config = dict(
    n_layer=14,
    experts_per_token=3,
    d_shared_expert=0,
    qk_norm=False,
    lr_head=0.00626,
    schedule='wsd',
    final_lr_fraction=0.0,
    batch_tokens=65536,
    steps=5089,
)
Below are experts of layer 4 (counted from 0) of a mixture-of-experts language model. Rows are named router (the router's row for the expert), gate (a neuron's input weights, with its number), up (a neuron's input weights, with its number) and show model dimensions 0-255. Each number is 128 + 32 x the weight over its row's rms, rounded and kept within 0 to 255.
Before each expert's rows: "comes after" lists some tokens at least twice as common just before its tokens as in all text. This comes from a sample of Wikipedia text that the model never trained on. Tokens count by the router's weight.

# expert 24
comes after: "ed", "s", ",", "ing", "ation", "ated"
router [146 144  56 154 167  94 173 153 172 116 101 119 143 117  95 132 156 145 107  78 142  97 117 178 144 126  80 135 123 146 113  66 111 172 105  84 119  82 106 131  96 116 147 135 150  97  94  96 124 116 135  71 197 192 127 155 140 166 123  79 167 106  63  81 131 114 170 170 170  93  93 121 113 120 136  77 145 136 135 143 105 111 130 145 148 169 103  82 133 102  89 222 104 139  83 153 120  93 148 105 162  55 101 164 143  96 129 117 129 175 109 125 119 143 133 144 151 180 134 140 118 113 161 138 115 120 147 144 131 118 150  75 202 136 166 185 150  78  85  97 144 136 139 114 137  87 124 115 159 128 144 105  95 114 139 127 139 174  31 170  82 149 117 160 108 129 119 102 114 188 123 152 124 183  96 186 144 156  74 117  95 143 124 132 166 105 130 178 151 113 116 115 120 205 185 113 151  86  49  64 134 117 121  92 170 133  91 145 108 111 172 102 150 143 126 164 151 117 161 196 121 152 131 132 176 141 110 101 123 129 182 152 155  86 160 168  92 125 100 140 156 102 182  49 182 124 139 108 142 113 163 100 120 170 108  85]
gate0 [175 110 154  99 100  89 103 126 151 130  79  99 106 106 106  77 135 141 149  87 118  97 118  77  85 101 136 167 148  93 135  81 116 118 144  58  98 120  87 137 129 142 163 100 142  79 168 132  70 110 128 136 103 157 183 208 112 134 117 120 101 135 129 101  89  71  87 141 107 148 107  97  90 149 112 127 148 116 113 136 104 118 178 111 105  66 131 163 123 135 119 123  94 155 194  81 133 188 182 129 193 128 127  96 109 134  73 162 126 130 101 152 119 158 123 168 115 132 145 158 140  95  92 158  81  80  91 177  82  72 130  64 108 119 177 138 170 135 124 154 127 118 129 114 157 147 151 141 144  68 117 158 110 107 129 110 136 166 134 127 120  97  93 160 152 105 132 126 144 184 152  87 122 137 121 163  83 109 142  92 131 168 105 156 127 110 113 159  71 127 132 110 113  75 157 149 172  98  51 114 115  67  59  95  97 135 163  88 130 128  94  94  71 107  85  80 110  88  90 138 182 135 221 115 187 146 108 121 139 220 109 147 113 102 114 117 119 127 142 210 145 106 119 137 194 145 140 152 144 180  87 127 175 191 142 125]
up0 [181 179  79 149 154 180 145  75 194 154  92 110 104 154 101 105 155 152  83  74 132 115 137 117 220 122 169 119 146  72  94  82 137 121 129 162  71 144 107 132 149 151 130 182 121 126 163 143 128 153 126 104 146 121 121 114 147 111 126 101 141  97 154 112 152 130 135 117 127 152 175 144 149 178 141 146 148 146 127 152 164  95 115 138 125 162 107 125 192 128 193 124 126 107 115 196  89 130 170 172 153 149 188 117 114 139 121 110 115 180 110  97  96 138 134 128  89 151  63  68 125 102  32 114 145 103 117 130 160 153 124 117  75 125 134 151  86 108 139 206 139 107 109 149 131 163 173 128 172 149 176 145  63 182  97 166  59 178 112  58 145 115  87 108 140 142 102 143 106 122  92  49 145 116 180 112 160 179 111 155 111 113 139  72  98 126 139 147 119 169 122 158 231  79 141 126 182  64 133  85 107 121 116 135 106 155 164 154 177 135 111 191  99 143 137  81 102 117 164 111 175  99 153  99 163 123 109 149 110 129 140  91 103  93 134 129 117 144  91 149 137 104  91  97 119 142 132  83  93  92  95 129 105 149 167 130]

# expert 9
comes after: " ", "\n", ")", " 0", "%", " 1"
router [148 114 114 135 143  51 143 100 160 144 153 145 125 111 129 161 119 142  94  88 134 146 179 161 172 127 104  96 172 154 107 120  98 104 120 136  77 130  97 151 121 125 149 145 141  81 126 124  74 152 116 117 166 188 146 185 128  99 119 114 105 105 131  89  92 193 201 126 125  83 156 122 132 110 142 102  94 130 188 211  65 139 112 124 110 171 106 162 216 118 115 216 111 143  88 137 119 111 178 104 126 175  77 183 200 111 129 108  86  84 151  90  70 148 121 162 138 183 137  85 108 140 153 109 127 126 126 154 144 153 163  95 201 179 193 142 128  98 150 115 136  57 125  88 130  99 134 125 135 154 150  89 109  99 132 105  40  75 119 137 152 151  92 105 109 174 107  92  74 129  81 122 116 157 124 138 111 126 113 115 111 169 119 162 143 104 165  99 194 157 108  85 194 188 148  90 133 131  84 131 127 159 110 135  97 105  99 135  51 196 157 129 148 119 141 144 173 107  86 118 163 119 139 123 129 104 133  97 105 119 174 142 143 110 121 152 113 122 130 163 133 162 158  94 106 106  95 197 139 148 158 129 106 161 181 123]
gate0 [167 133 124 174 138 116  76 109 160 162 155 164 113  52 122 126 114 100 108 159  84 128 158 188 119 209 142 185 123  74 152 129  73 110 133 153 108 109 119 131 128 214 100 162 189 131  91 125 160  89 127 101 127  73 155 164 167 164 126 139 138 165 166 168 150 122  94 138  77 143 102 112 152  59 133 118 130  80  81 139 125 151 145 100 141 107  79  88 132 183 159 143 154 118 129 115 129 147  85 142 161  70 102 157 109 134 161 108 129 188 133 116 167 154  84  91  83 116  54 154 115 139 168 126 148 181 111 158 159 126  93 127 161 146 123 141 133 103 154  83 166 128  90 169 113 130 127 164 128  96 148 110 107 156 191 158 132  79 160 169 122 180 140 137 101 148 160 117 139 158 141 116 134 127 144 134  84 159  82 115 176 189 179 145 109 107 157 129  71 190 184 148 165 186 124 119 189  79 132 171 106 148  91  71 147 149 105 111 143 102 165 118  89 120 106 127 170 154  74 197 131 151 133 115  94 106 120 174  75 159 150 127 126 101 134 191 112 143 140 139 161  88 102  79 193 109 134 128 153  93 171 135 138 186 140 109]
up0 [182 113 156 123  96  87 148 190 121 172 139 129  99  93 118 104 159  96 144 144 182 181 159  98 127 198 115 118 138 130 137  93 147 131 141 165 119 112 107 191 123 123  87 135 153 133 113 129  78 133 107 178 129 187 125 152 129 136  90 138 172 177 136 137 156 105 179 151  41 118 161 185 165 160 169 165 153  86  71 124 114 127 124  33  88 135 113  50 231 110 135 133 116 161 157 137 146 141 118 138 149 157  43 111 238  87 116 155 137 125 119  74  66 164 100 140 142 143  96 131 130 144 140  96 116  68 103 139 117 144 125 177 150 109  87 123 149 146 138  95 126 151  95 123 148 116  79  92 131 108 157  78 100 157  68 125 126 135 183 132 103 125 149  93 122 119 143  91  90 119 176 103  98 131 162 165 157 134 134 127  98 170 166 147 115 161 131 131  98 118 184 118 186 115 141 138 148 116  90 153  66 116 112 159 143 123  96 120 120 168  82 130  78 187 164 142 134 146 124 101 114 174 119 106 116 165  71 151 153 144 167 114 118 145  96 179 162 164 176 124  97 170 167 118 120 101 131 139 106 129  85 175 123 177 106 102]

# expert 20
comes after: "\n", "-", "|", "\n ", "1", "20"
router [193  45  55 168 180  96 113 126 133 108  87 112 157  84 118 142 145 162 127 106 146  89 161 208 128 183  88  88 109 115  96 131 147 163 106 123  99  91 115 162  93  90 133 118 152 154 122 109 114  90  81  58 137 179 113 122 127 122 109  86 135 125 137  89 167  82 106 143 134 145 133  97  80 139 151  88 115 129 181 159 100 140  89 101 121 130 187  94 115 111  72 136 156 139 130 152  99 114 175  93 185 174 117 168 185  88 124  86  81 111 112  96 115 133 114 181 147 145 138 135 178 112 158 116 106 124 169 130 170 156 108 103 143 125 130 164 178 135  64  91 129  83  92  86 197 110 124 119 109 120 117  75  56  97 192 123 145 143 101 167 160 107 101 121 115 175 103 104  99 109 120 145 143 130 114 141 153  92  63 104  71 131  97 137 126 143 204 132 132 166 133 124 149 137 155 141 186  70  68 139  94  96  82 114 127 140 105 142  96 127 173  89 139 112 165 165 176 105 111 161 130 153  90 177 124 119 112  97 125 159 157 123  93  92 125  99 140 126  66 128 153  95 105 109 168  61  62 153 147 145 137 106  91 143 117  64]
gate0 [ 90 166 213 166 157  91 191 148  84 151 177 129  95 170 105 112 151 112 105 115 104  55 118 112 129 131  91 156 140  67 130  50 120  84 124 128 156 112  65 151 144  93 125 140 128 156 147  81 157 120 118 157 120 151 161  96 119 120 119 108  85 139 136  98 122 137  72 133 108 125 149 118 134 126 122 172 127  88 167 124  70  38  95 126 106 175 163 123 154  97 102 109 124  51 105 122  98 119 131 161 105 168 152 147  92 100 116 168 156 159 149 157 150 152  95 148 130 159  92 134 158 131 125 188 167 106 109 131 162 167 129 166 165  91 162 120 195 107 143  54 172 129 162 119 132 125 136 126 124 103  69  75 122 175  90 110 169 125 142 118 106 125 206 113 115  74 115 176 140 173 153 132 115  75 105  94 112 105 116 124 140 138 142 136 133 104 111 116 157  33  81 146  74 152 139 167 135 144  82 106 135 140 126  89 117 137 120 116  40 163 144 122 189  67 143 178 103 106  98 138 160 185 115 129 136 144 176 119  94  72 121 117 149 146 122 118 121 131  94 130 123 140 113 139 189 112 119 193 204 121 133 170  74 105 141  96]
up0 [ 89 146  76 131 121 163 166  99 148 140 126 114 111 171  92 119 114 142 112 104 103 112  49 136 114 154 161 130 157  69 108 141 123 139 136  94  90 149 137 160 156 126 165  87 182 147 146 155 149 117  75  82 126 137 151 152 114  66 140 159  94  83 109  97  98 166 140  87 141  71 142 174  74 120 163 113 126  66 138 158 104 113 122 116 123 168 142 140 115  74 112 101 176 142 139 114 121 108 151 135  81 105  94 165  95 125 216 203  61  73 129 136 126 135 153  94 155 116 167  85 141  81 152  80 122  88 124 146 104 115 186 181 170 137 141 119 113 143 139 134 146 145 109 115 106 158 112 117 157 100  97 109 120 125  58 150 111 178 134 170  92 125 151 114 105 178 171 190 103 128 157 106  93 109  76 127 157 135 118 102 108 164 163 142 151 165 168 158 152  84 163 181 176  89  93 151 141  97 147 198 133 145 150 164 119 118 106 151 145  86  71 138 133 145 171  80 172  78 168 162 106  94 105 109 129 182 167 198 124  65 110 153 135  44  85 194 104 122 108 102 123  55 111 139 100 105  91 133  97 143 149 142  98  89 145 128]

# expert 28
comes after: " |", ".", "\n", ")", "==", " ="
router [ 69 102  97 133 160 112 190 113 139 151 166 152 142 120  77 150  99 144  76 141 190 114 146 160 171 149  98 152 195 159 102 127 141 158 141 114  79 106 154 150 129 174 157 148 162  78 157  88 108  86 159 103 161 151 163 143 108 175  94 162 161 143  94  92 104 130 197 202 159 140 129 182  94  81 169 122 134 128 169 162 111 108 120 122 147 162 167 129 188 162 113 204 121 163 123 148 130 169 184 126 149 118 134 138 174  87 146  74 118 133 163 101  97  67 135 180 158 152 114 149 123  72 154 109 149 125 159 153 171  76 120 138 188 167 109 168 194 123 110 106 139 144 134  95 193 137 152 175 143 133 102 100 113 133 129 127  69 108  81 118 117 132 133 185  93 129  56 143 151 107 110  99 132 166  17 152 176 106 134 134 131 125 133 165 136 104 139 155 111 195  94  93 163 161 120 109 179 151 113 103  99 166 129 170 164 152 121 122 144 130 155 125 134 112 138 172 115 180 118 131 108 152  99 115 168  55 133 151 128 104 154 162  97 117  82 137 161 118 122 167 107  65 160  78 115 125 127 182 135  86 117  97 110 167 154 135]
gate0 [150 139 140 147 107 121 106  97 134 128  91  97 121  94  88 123 143  67 125 178 121 129 124 142  82 155 132 106 103 112 107 165 172 110 125 199 151 119 110 147 128 159 175  96  51 161  86 191 146 100 131 160 116 173 156  44 126 112 142 122  88 143 101  49 180 166 143  38 110 109 146  97 134 112 152 120 136 144 123 146 119 130  60 128  67 144 172 124  95  84 135 147  98 101 135 106 115  94 160 111 114 128  92 185 122 136 160 127  99 101 153 119  65 116 106 142 164 151 111 145 151  79 132 126  96  85 109  93 143  96 136 110 148 104 114 110 106  77 135 131 177 128 109 130 161 167  72 136 129 108 190 125 188 110 182 172 143 155 143 200 108 125 181  70 102 163 141  95 124  88 125 103 100  97 158 141 178  45 162  96  58 134 129 120 130 102 131 122 163 114 195 132 152 136  97 108 154 138 110  73 133 167  91  90 146 123 159 122 162 117 163 119  66 108 126  83 128  83 118 113 173 175 172 159 122 122 114 117 118 120 102  95 104 124  93 183  56 143 122 154 155 191 168 176 188 143 136 117 119  85 101 160 194 131 151 126]
up0 [126 118 105 134 112  97 176 112 130 121  84  71 152 161 172 114 130 170 150 126 126 121  96 117 178 133 121 150  58 117 134 143  96 184  66  98 179 129 137 160 171 157 101  97 219 103 109 137 116 127 108 188 177 107 118 147 123  84 130  56 170 142 122 137  91 174 176 142 197 194 136 162 153 140 103 166 108 169 101 110 130 157  83 117  84 122 151  97 113 129 150  90  66  97 126  67 117 129 104 188  99 131 133 127 135 163 139 146 105 151 128 126 106 179 112 141 135 157 159 128 168  88  55 132 120 118 193 172  85 138 100 174 192 130 135 172 170 112 150 107  96 130 122 147 135 137 106 171 173 195 159  71 146 106 121 154 128 167 127 147 117 158 171  59 152 117 127 103  87 125 167  90 135 108 143 124  93  91 152 133 140 145  75 186 190  97 125 124  68 186 188 111 161 124 139 141 142  97 120  98 124  93 144  98 142 106 101  77 129 149 165 139 155 123  90 109 151  75 175 157 128  85 125 132 109 162 123 154 137 127  83 146 158 130  52 100 169 153 205 119  96 144 142  97 123 132  76  93 151 131 143  93 165 122 157 103]